From a checkpoint of a small mixture-of-experts model trained on Wikipedia: 8 layers, a sigmoid router.
Below are experts of layer 4 (counted from 0) of a mixture-of-experts language model. Rows are named router (the router's row for the expert), gate (a neuron's input weights, with its number), up (a neuron's input weights, with its number), down (a neuron's output weights, with its number) and show model dimensions 0-127. Each number is 200 + 30 x the weight over its row's rms, rounded and kept within 0 to 999.
After each expert's rows: a language model's description of what the expert responds to; "mostly gets" lists some tokens that are sent to it at least half of the time. This comes from a sample of Wikipedia text that the model never trained on.

# expert 2
router,295,200,216,227,213,204,166,201,197,202,135,184,165,178,165,190,132,195,219,207,196,197,171,212,173,261,208,218,202,193,219,218,180,174,225,274,205,225,197,188,176,198,187,198,209,188,193,228,186,171,222,193,193,225,203,172,166,180,211,220,212,227,163,239,220,151,172,175,139,222,194,145,186,177,243,191,197,236,205,178,248,227,237,173,147,133,181,223,197,108,237,174,149,218,188,192,230,218,202,162,199,140,251,190,178,172,258,184,155,176,221,226,207,189,184,231,206,205,222,201,211,224,197,208,220,191,244,212
gate1,221,164,216,229,215,234,210,204,231,180,161,200,217,261,194,171,189,188,204,227,192,209,219,156,228,217,184,193,241,224,110,212,127,204,235,191,159,177,164,175,179,186,238,218,220,262,219,238,229,164,238,214,213,228,184,257,176,216,202,153,236,189,209,238,195,205,187,206,209,185,190,152,184,167,182,173,223,205,270,182,190,261,216,205,230,187,230,231,214,119,207,148,138,234,238,214,195,233,212,201,212,192,248,194,193,227,220,215,207,135,185,224,185,201,231,179,199,156,213,233,209,149,192,201,222,173,199,228
up1,238,193,181,200,192,183,183,206,177,197,250,183,201,188,222,203,179,223,183,179,238,187,210,242,181,254,220,181,123,205,173,230,224,183,176,218,263,197,223,194,242,160,193,139,244,195,202,164,190,147,226,218,129,172,215,207,138,226,172,247,198,228,199,159,212,200,204,204,210,212,215,127,175,223,201,237,243,137,180,175,201,202,188,197,176,222,192,206,195,216,175,212,250,203,208,179,254,159,162,155,184,140,238,247,216,163,134,191,208,197,213,130,206,160,211,210,162,229,195,220,184,219,214,210,191,211,204,155
down1,271,251,170,191,227,185,210,207,156,197,155,232,197,205,228,235,216,142,205,239,165,151,180,188,228,148,185,195,234,155,206,218,216,187,216,162,172,168,235,200,201,190,179,229,183,166,223,179,179,218,253,204,157,186,201,207,217,204,197,127,199,180,178,220,206,189,145,161,183,177,155,164,220,216,223,194,191,205,184,200,205,227,196,204,217,162,226,210,170,184,209,191,170,276,211,243,228,184,179,247,164,134,191,183,209,208,183,201,182,171,245,244,158,210,269,242,172,220,178,166,199,133,200,170,229,149,227,219
Description: Auxiliary and copular verbs (was, is, had, would) and "as" introducing a role or description, e.g. "praising it as one of".
mostly gets: " has", " would", " had", " such", " being", " was"

# expert 29
router,227,181,159,190,192,215,147,203,181,231,166,210,150,198,163,191,183,253,209,187,212,194,187,242,176,202,194,224,212,246,220,230,196,180,226,249,242,213,203,185,202,193,158,184,221,208,176,257,194,147,198,200,200,253,199,190,229,216,226,190,167,212,173,251,258,175,185,223,169,191,205,150,171,171,256,226,219,206,217,167,226,178,197,156,131,174,132,198,208,170,268,228,128,200,188,181,225,257,189,170,203,204,244,216,183,189,225,180,182,176,181,189,226,208,143,208,183,195,198,184,269,207,124,205,223,193,242,200
gate28,232,198,199,211,217,180,163,188,204,208,186,222,200,259,172,153,194,194,191,207,203,154,203,204,195,177,213,224,233,223,233,261,196,192,194,215,194,182,170,247,213,184,185,190,194,226,160,198,200,207,172,222,233,191,180,232,245,214,224,272,172,220,192,149,222,132,197,231,196,205,229,250,156,261,220,192,229,145,179,203,238,181,243,199,211,171,200,165,209,262,199,206,161,159,184,205,165,216,245,253,181,147,193,218,250,185,178,196,183,189,161,203,182,137,260,260,264,214,207,216,244,213,193,225,264,186,214,191
up28,161,166,238,213,222,233,161,168,193,188,177,171,199,205,214,214,147,189,173,238,181,205,226,174,170,239,162,191,209,225,159,214,166,208,190,149,193,239,201,181,219,153,217,205,204,178,202,223,155,196,192,224,135,229,131,151,172,171,202,204,145,175,157,179,204,204,155,207,142,231,125,124,191,194,157,236,169,216,243,186,239,191,155,218,189,169,252,196,173,162,201,194,220,159,224,232,222,212,190,234,200,163,196,196,236,225,190,232,191,175,214,219,258,198,156,197,171,225,168,212,156,163,185,238,202,191,182,223
down28,187,166,212,165,172,192,191,152,229,207,183,188,210,196,206,223,160,196,188,200,184,155,222,211,153,247,228,190,225,210,188,203,163,236,221,241,181,174,155,188,200,228,237,261,228,177,241,167,185,170,176,265,189,215,233,166,180,217,140,156,219,171,207,258,229,230,257,180,229,207,202,177,159,213,262,188,196,188,231,198,206,137,203,263,222,181,239,166,238,183,166,217,156,212,250,201,206,215,240,116,176,222,180,243,198,175,238,220,190,194,189,185,215,190,219,206,164,224,253,202,238,205,198,242,211,218,220,160
Description: Opening parentheses starting a parenthetical aside, date or translation, plus opening quotation marks, brackets, "I" and "we".
mostly gets: " (", "(", " [", " we", " $", "["

# expert 8
router,211,221,205,205,193,230,166,213,207,212,137,197,147,194,191,252,141,254,191,204,197,184,132,216,189,208,220,185,176,224,176,198,161,194,208,253,271,229,216,214,229,162,187,186,198,248,194,258,175,194,229,201,212,218,180,192,188,211,249,200,203,244,155,234,185,177,137,196,140,183,203,189,149,167,240,201,213,204,188,187,246,234,231,144,186,180,208,219,229,167,205,150,136,220,175,203,261,190,193,208,134,201,254,228,207,180,192,199,185,220,152,205,200,166,214,205,184,192,157,193,267,181,167,193,222,206,219,222
gate1,209,166,234,198,237,235,234,196,183,185,223,161,175,176,184,171,248,263,176,183,152,258,216,227,263,175,199,202,219,205,170,255,215,235,201,236,251,196,243,172,223,225,196,174,159,253,228,185,198,246,219,167,204,214,159,283,211,179,199,161,168,176,194,146,246,217,209,156,158,205,237,157,213,199,199,185,182,211,163,220,210,185,218,158,199,230,222,207,212,169,245,153,214,197,179,199,183,200,174,243,269,223,222,173,182,174,217,199,206,223,178,196,158,230,209,195,236,219,200,144,240,167,223,186,166,228,211,219
up1,174,205,188,215,208,230,181,188,164,189,211,242,183,154,210,180,211,184,190,206,203,193,144,194,148,215,199,221,236,191,205,150,227,193,192,191,183,227,225,219,223,169,194,186,222,252,178,218,174,170,207,161,226,190,199,176,218,166,204,218,195,190,238,213,143,167,198,226,256,186,186,186,243,187,189,153,171,194,166,145,184,152,178,248,191,196,166,196,238,215,180,220,160,246,247,193,146,251,238,153,184,196,213,188,221,228,181,279,165,145,214,176,187,149,184,172,173,248,225,280,123,248,203,181,181,191,190,196
down1,210,230,157,202,174,284,147,166,208,230,182,215,166,199,171,217,214,160,159,154,208,140,231,170,213,195,237,186,238,228,212,206,164,170,163,226,229,191,249,244,216,177,174,217,207,231,190,172,217,225,181,119,156,174,217,157,216,248,224,194,191,221,257,195,172,242,216,166,189,211,171,192,210,137,213,226,160,179,166,220,215,188,244,163,159,233,237,150,199,197,169,155,171,240,239,215,167,184,199,207,210,198,228,197,211,173,161,195,194,145,194,240,176,219,184,194,191,156,181,217,192,189,149,202,219,219,230,183
Description: Two-digit number tokens in sports league tables and statistics, plus the last two digits of years (19|78), and signs like +, —.
mostly gets: " —", " +", " ?", "86", "96", "87"

# expert 25
router,247,186,171,226,216,205,140,201,173,204,161,205,180,213,152,212,190,191,190,156,221,226,152,247,203,225,217,224,206,207,238,238,175,168,237,275,219,198,210,224,171,175,159,185,257,200,192,236,195,190,213,215,160,237,216,170,184,206,180,208,223,201,178,257,218,185,164,181,159,185,221,161,214,165,240,160,214,253,239,164,248,208,218,159,154,166,142,204,210,118,261,203,163,204,180,191,254,184,199,178,217,212,227,184,178,212,258,177,200,168,207,221,187,154,151,217,182,218,209,186,218,180,163,214,236,203,204,242
gate1,198,190,172,219,199,142,181,215,189,201,178,210,204,188,223,264,181,192,193,201,168,194,249,191,210,210,209,247,171,200,213,227,216,241,167,225,158,204,210,235,176,200,217,212,204,182,171,223,253,145,212,231,173,229,217,172,232,204,182,224,197,214,174,229,245,208,246,194,187,175,183,221,202,233,252,283,203,263,209,192,168,228,241,186,227,226,216,177,210,241,169,220,199,163,152,167,245,178,218,259,196,175,156,251,206,243,210,153,156,192,185,194,222,229,170,196,253,192,207,117,177,218,134,214,220,220,246,174
up1,208,185,211,182,189,261,213,202,229,161,231,197,187,201,183,196,182,242,184,249,220,185,171,183,196,143,156,199,233,177,219,243,167,215,247,195,201,270,171,164,167,169,128,184,197,190,222,204,165,229,211,189,216,178,172,191,162,199,153,155,166,188,159,173,158,176,201,195,198,243,237,181,179,208,125,146,220,141,204,163,220,151,169,218,239,217,169,219,202,182,196,186,211,182,218,172,183,197,159,169,179,196,203,158,190,170,207,235,168,264,208,201,212,222,205,197,143,231,245,267,165,188,231,193,168,223,185,164
down1,233,127,228,176,216,215,145,247,244,185,192,247,166,215,183,196,171,212,187,168,164,209,221,198,162,105,190,222,198,158,223,189,199,210,214,231,215,230,223,212,221,202,218,171,219,148,168,191,188,174,182,224,229,181,206,205,202,176,267,219,164,182,206,223,181,143,202,84,174,236,215,195,240,222,204,189,211,165,204,192,210,241,192,201,260,175,205,257,200,215,163,168,205,162,226,231,249,182,183,227,197,185,184,237,144,222,245,213,213,168,218,191,211,210,206,200,164,176,182,225,194,154,209,163,181,210,218,210
Description: Words and marks joining list items or clauses, such as and, or, commas, semicolons, including and &.
mostly gets: " and", " or", "%,", "\",", ",\"", " &"

# expert 17
router,215,215,209,223,197,218,168,220,224,227,142,206,181,226,164,192,196,157,213,173,195,223,174,284,202,204,179,209,231,174,166,189,208,194,164,216,219,194,222,200,190,197,155,190,257,217,216,273,185,164,246,175,217,212,191,140,187,228,209,166,174,221,156,228,238,123,165,174,125,187,213,168,170,204,238,221,225,236,189,214,239,167,210,185,205,207,165,226,211,198,192,196,153,212,215,202,215,192,187,190,163,142,240,219,200,165,193,154,160,211,176,254,250,132,182,239,209,211,188,140,203,192,198,229,223,200,254,215
gate1,152,223,173,167,213,225,184,208,188,170,206,175,157,262,190,193,211,234,192,238,227,261,241,194,169,207,146,200,225,219,220,212,193,221,201,190,153,265,242,235,219,225,204,242,143,245,240,171,174,195,258,208,168,231,229,187,178,170,158,187,164,176,170,162,224,155,202,226,185,226,166,199,169,173,238,253,193,217,209,161,188,197,236,203,212,249,171,186,155,191,182,242,204,185,206,251,189,257,210,194,193,140,171,209,229,238,194,217,221,213,226,166,236,219,254,245,187,246,171,225,232,232,229,190,205,220,181,190
up1,199,181,160,224,195,193,194,187,197,178,196,172,243,166,177,196,257,260,137,204,216,205,210,155,204,171,214,205,229,207,235,175,220,174,201,225,252,226,179,199,139,195,187,203,176,226,166,228,221,181,192,226,209,216,173,262,185,161,215,213,160,198,281,156,206,243,177,184,259,174,199,210,186,230,168,197,185,192,175,244,216,203,213,230,175,174,205,227,258,173,123,232,221,187,224,186,216,163,179,178,241,224,213,218,154,232,163,167,197,254,136,228,193,149,154,166,149,179,174,215,168,167,206,216,200,217,199,205
down1,226,208,236,217,200,214,147,159,198,172,201,199,179,208,140,188,157,254,141,214,211,226,154,216,147,164,160,212,252,167,163,182,192,215,163,229,174,181,205,186,276,158,226,206,187,163,168,210,171,220,204,213,168,203,240,152,243,154,170,200,149,216,225,238,198,219,236,165,205,197,183,186,187,251,201,186,193,168,193,244,143,180,139,200,216,203,188,171,246,130,216,184,185,243,199,184,216,183,201,221,227,227,225,225,193,249,168,187,251,153,175,234,198,196,180,213,182,181,216,180,210,178,174,222,200,214,226,253
Description: Final pieces of abstract nouns (-ation, -ment, -ity, -ography) and words in wiki section headings like ==Literature==, ==Release==, Gallery.
mostly gets: "ument", " life", "See", "ment", "ography", "eption"

# expert 7
router,255,163,180,200,216,214,144,218,209,196,143,187,161,212,179,249,174,206,185,169,205,214,165,247,202,235,205,219,201,193,209,233,196,151,257,258,193,220,242,205,191,179,160,202,224,225,206,221,191,182,196,200,224,252,201,202,181,198,198,191,194,224,189,234,231,182,188,174,138,195,194,145,203,203,251,172,229,251,221,141,243,222,211,179,155,178,179,196,244,134,262,197,147,234,195,220,219,209,215,185,185,183,247,210,186,215,216,175,183,193,202,234,216,151,198,250,211,229,181,159,227,172,122,201,254,177,237,238
gate1,175,177,241,193,196,221,182,228,241,197,226,276,171,209,146,192,175,204,208,232,204,249,201,135,225,178,214,227,158,199,228,255,165,249,207,233,238,190,210,226,213,170,195,198,193,199,218,180,169,230,233,171,241,171,203,221,192,206,191,239,210,192,190,229,199,226,180,263,199,159,182,220,176,210,254,163,175,208,200,261,176,217,162,220,207,187,218,203,208,227,136,137,168,196,161,142,246,262,207,195,211,189,168,153,158,178,176,227,244,187,222,191,153,206,252,171,181,173,257,209,178,174,177,183,188,177,223,218
up1,191,175,243,243,150,175,213,151,239,193,236,213,222,206,203,184,236,233,175,223,253,208,178,175,160,213,210,230,223,206,156,232,191,203,243,238,187,204,160,254,216,205,203,215,187,169,179,269,206,220,200,189,246,208,187,242,212,222,194,173,171,222,163,175,205,196,150,155,178,270,241,235,234,163,144,236,190,185,154,213,219,150,207,237,164,225,162,133,201,205,159,213,239,211,158,201,154,201,241,211,157,224,172,254,205,229,236,182,170,215,196,183,230,202,227,198,181,196,244,225,237,200,201,184,189,231,236,170
down1,235,168,198,156,209,244,176,225,278,175,241,177,179,211,222,177,211,184,228,161,220,220,186,130,167,151,149,167,134,188,194,204,218,242,227,195,204,134,199,229,189,201,211,205,183,191,199,210,169,188,195,192,189,210,216,209,175,176,159,234,217,147,140,212,208,220,193,267,202,172,149,207,185,217,232,174,172,191,191,184,226,189,154,195,203,188,199,224,193,205,166,130,213,205,96,176,205,212,170,204,204,167,205,188,170,228,235,210,257,200,204,218,203,159,206,181,136,175,218,215,164,246,173,166,215,188,187,199
Description: Sentence-ending periods, clause commas and subordinating words that open a new clause in prose, such as that, which, who, when, However.
mostly gets: " that", " which", " who", " where", " when", " However"

# expert 14
router,253,210,184,198,231,208,152,180,225,203,141,181,177,199,165,202,170,206,201,153,196,218,151,210,219,239,203,191,207,218,175,227,215,190,220,248,267,246,238,236,256,214,168,216,190,226,220,210,181,213,187,208,191,190,211,159,166,255,229,186,170,231,167,181,252,213,194,206,172,192,218,145,178,191,259,181,222,207,192,165,251,190,233,142,195,169,163,203,238,156,220,201,152,211,185,190,190,215,176,228,176,218,265,238,164,173,270,162,182,201,170,208,214,186,197,228,196,216,174,125,257,238,206,233,231,226,220,205
gate1,202,180,128,181,237,158,204,210,245,199,162,250,216,198,209,209,185,211,207,187,179,210,115,211,166,221,185,200,200,194,203,225,234,221,183,176,191,218,213,198,241,172,204,205,236,279,243,201,196,192,184,187,167,178,206,165,236,230,181,245,198,168,187,172,175,231,185,141,178,167,197,233,121,210,261,153,209,203,215,153,143,167,151,153,145,235,182,203,255,214,199,209,215,199,147,208,200,207,209,200,189,234,143,212,209,148,242,204,215,186,175,196,186,153,152,207,197,171,186,152,184,179,227,214,172,200,209,202
up1,216,192,177,174,192,205,225,208,223,162,213,215,232,214,239,156,149,223,182,160,138,216,161,192,206,179,242,229,237,207,211,266,170,196,206,166,198,176,213,246,181,233,198,192,142,266,189,197,145,147,177,150,182,223,179,185,227,174,243,188,233,178,220,238,155,182,215,204,215,169,227,266,246,191,214,191,220,242,203,182,142,195,189,237,237,260,208,199,220,231,247,196,219,257,187,161,165,152,201,205,180,197,242,196,245,206,205,220,184,197,194,219,200,187,249,201,172,244,210,257,194,205,226,210,183,250,192,224
down1,188,114,233,217,202,242,237,187,157,179,199,218,232,226,206,171,157,221,182,208,147,213,194,244,220,220,200,223,238,239,242,221,164,206,179,245,140,152,137,222,181,252,222,191,169,184,166,158,185,196,166,183,222,222,213,180,239,192,181,119,211,235,193,171,196,186,177,220,226,214,181,215,220,190,200,175,222,200,206,268,223,238,242,226,233,198,206,211,229,203,229,179,197,300,187,204,174,206,191,200,201,180,212,200,213,247,184,228,133,211,171,225,168,216,200,180,206,183,216,214,191,191,168,173,198,271,218,190
Description: Capitalized words inside names of organizations, events and titles, such as National, World, International, Memorial, Commonwealth, American.
mostly gets: " World", " Independent", " National", " Elizabeth", " Memorial", " Margaret"

# expert 26
router,251,212,191,191,235,222,142,215,183,236,139,218,202,259,159,208,143,197,186,194,195,198,175,235,195,208,202,263,183,198,211,214,207,199,222,256,211,235,245,181,180,206,193,174,194,240,219,217,250,201,221,223,187,232,179,145,203,209,193,224,175,223,182,268,236,183,171,177,162,180,177,157,201,146,252,149,201,222,239,179,237,196,207,204,185,171,180,224,209,144,253,206,185,190,222,179,220,173,208,175,208,174,228,213,152,199,249,175,156,162,177,161,208,150,171,185,193,200,204,199,196,190,100,223,219,164,188,234
gate0,189,234,185,220,187,233,246,171,217,125,185,171,190,197,162,216,232,184,205,201,221,209,175,209,220,144,251,176,171,156,132,152,203,181,197,214,179,175,262,235,195,244,241,189,240,184,179,192,250,205,237,192,154,207,224,201,188,187,228,184,178,202,177,174,152,200,227,183,169,194,237,201,185,227,200,173,186,226,220,219,196,234,211,247,197,169,241,225,166,201,192,220,235,222,203,218,211,190,172,194,190,210,259,200,155,214,200,205,233,223,224,213,186,208,200,196,89,245,156,197,267,206,133,164,201,212,191,255
up0,236,231,177,191,201,170,182,182,231,220,157,143,203,201,197,149,223,197,215,194,208,203,162,140,196,190,232,208,142,177,266,253,183,223,181,177,185,188,204,194,231,201,191,211,246,205,228,194,189,247,215,162,177,198,247,196,236,160,243,198,181,218,213,245,191,165,172,248,202,213,196,190,183,262,195,172,194,197,180,209,189,254,236,260,245,213,174,229,174,225,220,160,174,242,169,178,168,192,268,179,157,216,203,204,172,193,204,229,136,214,158,202,147,218,155,142,239,199,165,202,216,201,212,230,139,230,176,196
down0,204,155,253,235,185,194,183,247,208,211,174,236,233,229,171,183,190,171,216,213,200,202,235,191,234,213,178,174,225,248,192,185,202,204,189,218,218,228,181,190,209,184,145,205,160,234,216,199,165,219,207,216,192,211,211,197,242,250,166,163,223,209,216,288,218,174,130,194,216,195,163,157,204,176,228,212,165,223,260,170,171,133,221,163,202,241,172,221,190,224,205,183,172,171,172,226,153,181,242,236,167,163,207,184,216,154,229,202,178,201,190,189,205,231,196,163,236,153,200,249,228,255,260,207,231,152,236,148
Description: Prepositions after verbs and nouns introducing places, times or sources: in, of, at, from, during, throughout, e.g. "buried in Ely Cathedral".
mostly gets: " in", " during", " at", " throughout", " from", " across"

# expert 13
router,226,214,178,214,226,244,152,178,210,252,162,177,204,225,175,215,198,182,204,189,177,188,181,292,235,206,183,200,192,211,202,211,229,207,178,239,223,220,203,164,218,222,176,180,248,219,200,311,191,205,174,170,205,233,192,198,198,221,198,182,172,252,217,243,219,190,193,183,140,222,163,206,189,145,223,225,191,230,234,177,266,175,222,172,171,222,195,231,241,171,219,195,212,239,210,203,242,213,198,161,195,195,250,217,165,234,208,174,148,205,214,199,218,145,207,221,193,174,157,141,250,224,159,209,274,199,195,197
gate18,189,165,218,258,148,172,188,246,197,205,213,197,190,156,217,218,212,213,154,221,219,227,129,214,167,229,179,195,237,232,157,152,262,203,217,162,178,237,209,171,181,201,231,157,168,204,197,199,181,230,203,250,191,223,213,209,269,216,160,197,211,194,193,226,263,240,262,194,172,190,163,254,225,181,212,167,164,209,204,235,211,187,179,236,222,201,166,195,231,222,238,173,188,205,219,170,211,240,204,176,189,235,199,174,231,270,215,170,179,170,163,284,184,169,225,163,235,192,229,159,225,191,196,234,224,195,194,199
up18,189,209,194,237,185,170,224,203,182,207,192,167,184,230,165,239,156,196,279,252,193,146,186,173,187,240,166,155,208,188,181,205,224,224,213,209,189,238,217,197,190,229,190,219,228,188,186,221,246,207,229,215,198,229,221,185,205,224,205,147,159,150,203,201,150,171,200,246,183,201,167,229,189,210,194,156,180,175,225,246,222,179,214,220,230,169,189,200,219,216,186,108,205,226,190,188,159,212,198,168,201,198,225,186,127,234,186,201,153,170,172,201,174,254,276,236,179,164,222,114,184,234,211,183,260,201,189,192
down18,168,260,173,174,156,205,232,222,249,230,216,168,203,187,201,188,196,176,178,150,160,137,237,197,175,182,190,173,166,206,173,250,169,213,192,145,197,213,190,265,169,214,241,223,215,177,211,199,275,200,198,160,183,246,214,212,203,143,187,223,190,172,167,189,178,184,220,167,228,205,292,223,214,200,259,178,203,256,186,201,234,199,202,209,207,216,214,163,237,176,164,226,213,209,204,163,231,178,220,161,211,145,197,154,174,173,210,236,229,161,183,199,215,210,219,202,232,232,224,206,176,126,192,211,183,215,192,150
Description: Word-final pieces of Latin, taxonomic and chemical terms, such as -idae, -osis, -ium, -ensis, and synt(hes)is, platyr(hy)nchos.
mostly gets: "idae", "osis", "icine", "atus", "ium", "hyl"

# expert 11
router,224,213,181,183,225,204,172,236,233,207,162,231,178,208,179,237,177,224,193,171,224,198,171,227,200,256,196,221,187,232,187,216,225,164,221,263,233,210,220,215,226,187,189,198,253,235,222,268,182,197,212,223,191,225,197,167,176,265,241,195,190,238,169,229,197,137,139,136,172,190,172,188,158,190,235,183,218,226,206,113,249,183,209,190,229,173,155,213,196,161,227,187,139,193,232,219,219,235,207,182,213,201,236,262,181,203,242,180,162,192,167,202,221,160,180,200,175,195,211,169,247,203,187,235,239,186,248,230
gate0,219,202,208,130,190,165,218,177,159,197,205,188,195,219,197,201,189,213,219,167,180,244,200,224,227,200,253,189,168,176,215,183,193,176,230,183,230,179,212,222,200,220,225,200,271,235,205,236,181,188,189,155,185,240,159,170,141,228,231,186,202,205,214,202,151,192,239,181,209,224,188,256,242,238,220,169,178,212,167,192,216,196,196,153,219,134,132,191,197,173,199,120,209,237,217,201,189,173,183,205,152,212,178,179,180,203,178,170,278,196,141,225,263,223,216,244,221,218,180,181,200,204,157,197,200,248,133,166
up0,204,188,183,140,190,227,192,221,158,206,214,257,206,186,185,165,212,204,234,136,171,232,203,197,239,199,217,216,218,152,216,190,191,197,208,209,159,170,220,245,233,185,211,211,265,236,233,249,184,189,237,166,187,247,211,154,182,278,206,232,249,243,269,205,197,142,168,204,208,254,166,235,234,243,207,165,183,211,111,210,175,184,232,202,205,162,179,233,257,204,210,163,244,174,251,201,195,188,209,229,195,211,237,213,178,247,191,217,213,194,217,222,191,211,193,247,201,200,165,204,182,230,170,187,215,204,184,205
down0,198,209,129,241,214,233,216,190,200,165,222,190,286,202,211,192,249,185,152,214,224,188,218,171,220,222,184,183,219,158,220,188,199,145,173,230,141,172,209,229,140,215,153,158,187,230,175,201,191,240,169,224,195,251,205,212,206,183,178,240,209,216,162,174,257,216,215,215,229,190,221,219,185,172,177,228,210,189,183,261,165,166,225,201,214,212,222,242,174,134,180,201,213,221,164,218,189,121,175,207,208,199,128,209,193,181,168,186,148,241,141,231,216,218,192,207,208,196,208,165,198,186,201,221,248,228,222,237
Description: The first two digits of a year (19, 20, 18) in dates, e.g. "November 2014", "in 1891", plus some day numbers.
mostly gets: "19", "20", "18", "17", "15", "16"

# expert 23
router,193,229,206,194,231,232,141,216,207,174,151,183,218,180,164,173,180,211,224,188,200,192,189,243,187,199,227,222,223,191,212,246,181,188,239,233,233,252,250,199,261,182,202,239,201,237,174,245,200,138,208,197,226,218,166,186,229,212,220,171,137,161,145,246,230,174,176,169,160,176,187,178,142,191,224,196,208,265,213,179,222,167,230,198,157,181,152,177,218,149,259,185,140,222,228,199,244,222,205,220,217,232,215,201,171,197,187,204,167,187,199,196,221,173,194,247,204,206,197,154,210,218,166,193,251,213,269,235
gate1,203,173,156,179,248,216,171,185,169,132,181,162,224,173,196,223,186,190,169,184,245,220,242,196,152,264,144,204,203,165,148,183,198,155,212,215,200,210,200,220,179,213,215,158,206,246,210,228,188,233,189,180,200,194,254,210,203,199,196,205,198,202,133,201,195,236,166,250,174,191,226,197,151,149,252,196,181,285,191,221,199,203,179,168,166,238,221,182,207,164,243,243,204,243,185,219,230,233,207,237,148,190,220,159,188,201,162,198,199,202,218,217,238,207,209,250,187,156,248,245,145,203,214,217,210,201,150,181
up1,229,250,173,120,226,199,213,230,214,163,221,179,185,192,172,223,179,140,206,201,184,243,188,177,210,137,229,218,183,213,166,226,189,221,200,188,168,209,163,196,182,135,184,187,239,255,201,178,238,197,224,216,237,182,207,164,209,213,200,207,243,140,234,189,175,196,188,208,165,198,168,214,174,185,175,195,252,160,198,185,185,166,213,204,184,237,215,178,217,183,218,177,206,228,158,203,168,101,252,186,171,174,197,231,202,222,211,221,177,184,218,208,180,156,146,196,199,153,163,280,201,174,282,192,180,195,206,214
down1,195,196,212,198,204,176,164,149,214,213,158,184,220,260,243,166,204,168,222,153,203,208,204,224,217,215,189,160,149,176,218,234,244,148,224,222,193,159,251,217,206,228,159,180,199,170,172,166,257,170,166,172,193,134,140,174,203,197,194,195,179,215,199,224,228,223,179,162,247,223,207,275,196,219,278,189,222,213,180,188,181,224,172,251,198,189,194,165,169,206,179,166,218,164,202,220,201,185,157,222,219,152,194,199,222,225,180,224,193,177,159,191,221,241,222,202,212,179,228,214,97,206,179,186,221,226,169,226
Description: Single digits inside numbers, tables and coordinates, and spelled-out quantities like two, three, several, hundred, million.
mostly gets: " three", " two", "0", "1", " four", "3"

# expert 12
router,259,234,202,233,245,248,174,194,194,239,151,155,187,187,163,201,184,177,207,210,181,211,192,233,235,257,209,213,200,194,209,193,168,206,209,276,241,215,226,198,220,206,192,182,199,208,210,217,196,193,229,158,189,223,206,165,183,227,202,210,183,197,175,243,198,168,205,172,164,182,196,185,170,172,246,173,232,243,200,176,198,180,225,211,226,170,152,215,205,113,215,216,165,197,235,207,221,187,222,208,209,173,243,190,164,173,278,156,160,205,173,221,224,169,164,233,179,223,145,118,240,165,192,192,245,162,261,231
gate1,195,220,207,232,219,186,255,198,209,198,147,169,179,180,208,219,146,201,204,253,162,154,190,197,204,247,148,185,218,210,159,210,302,160,223,235,226,210,191,187,217,198,199,186,216,227,251,195,210,167,210,161,193,215,211,182,224,150,180,225,201,178,171,219,217,194,202,216,198,213,176,186,173,163,202,234,217,185,201,216,185,190,224,143,224,197,171,215,190,164,282,179,194,226,215,170,217,217,199,155,133,182,240,207,164,236,215,194,183,104,153,226,186,252,217,189,181,249,151,204,200,158,241,175,229,189,200,173
up1,228,170,172,212,175,220,186,197,250,209,251,191,215,212,196,196,236,243,168,175,181,177,202,213,189,172,249,256,198,192,230,214,188,229,225,211,168,239,219,260,168,171,163,232,243,142,168,195,157,184,208,228,180,202,168,231,175,221,186,203,155,216,255,226,162,215,198,222,223,187,203,180,201,220,238,156,157,208,222,187,228,175,185,219,170,174,212,226,172,215,166,219,105,201,188,226,180,189,165,173,283,207,144,192,186,151,199,204,231,254,209,174,237,186,210,181,231,169,202,203,190,195,191,176,136,182,219,270
down1,210,203,201,230,247,169,221,205,215,173,225,230,240,262,207,162,191,147,211,179,188,195,172,182,205,194,246,221,228,211,210,148,173,165,155,172,218,218,218,245,279,240,194,221,194,181,248,186,271,224,202,217,212,202,207,210,211,240,243,231,196,191,158,240,203,263,239,163,169,195,167,138,215,240,204,224,231,232,215,219,199,217,185,178,224,215,172,193,191,173,238,231,145,181,161,213,185,213,218,208,206,223,205,220,185,180,137,176,172,213,184,256,174,171,198,210,203,156,200,202,187,189,123,245,195,255,240,223
Description: Endings -ing, -ed, -ated, -ized completing verbs split into pieces, plus following of, with, by, e.g. surprising, defining, frustrated.
mostly gets: "ised", "enced", "ized", "izing", " based", "uring"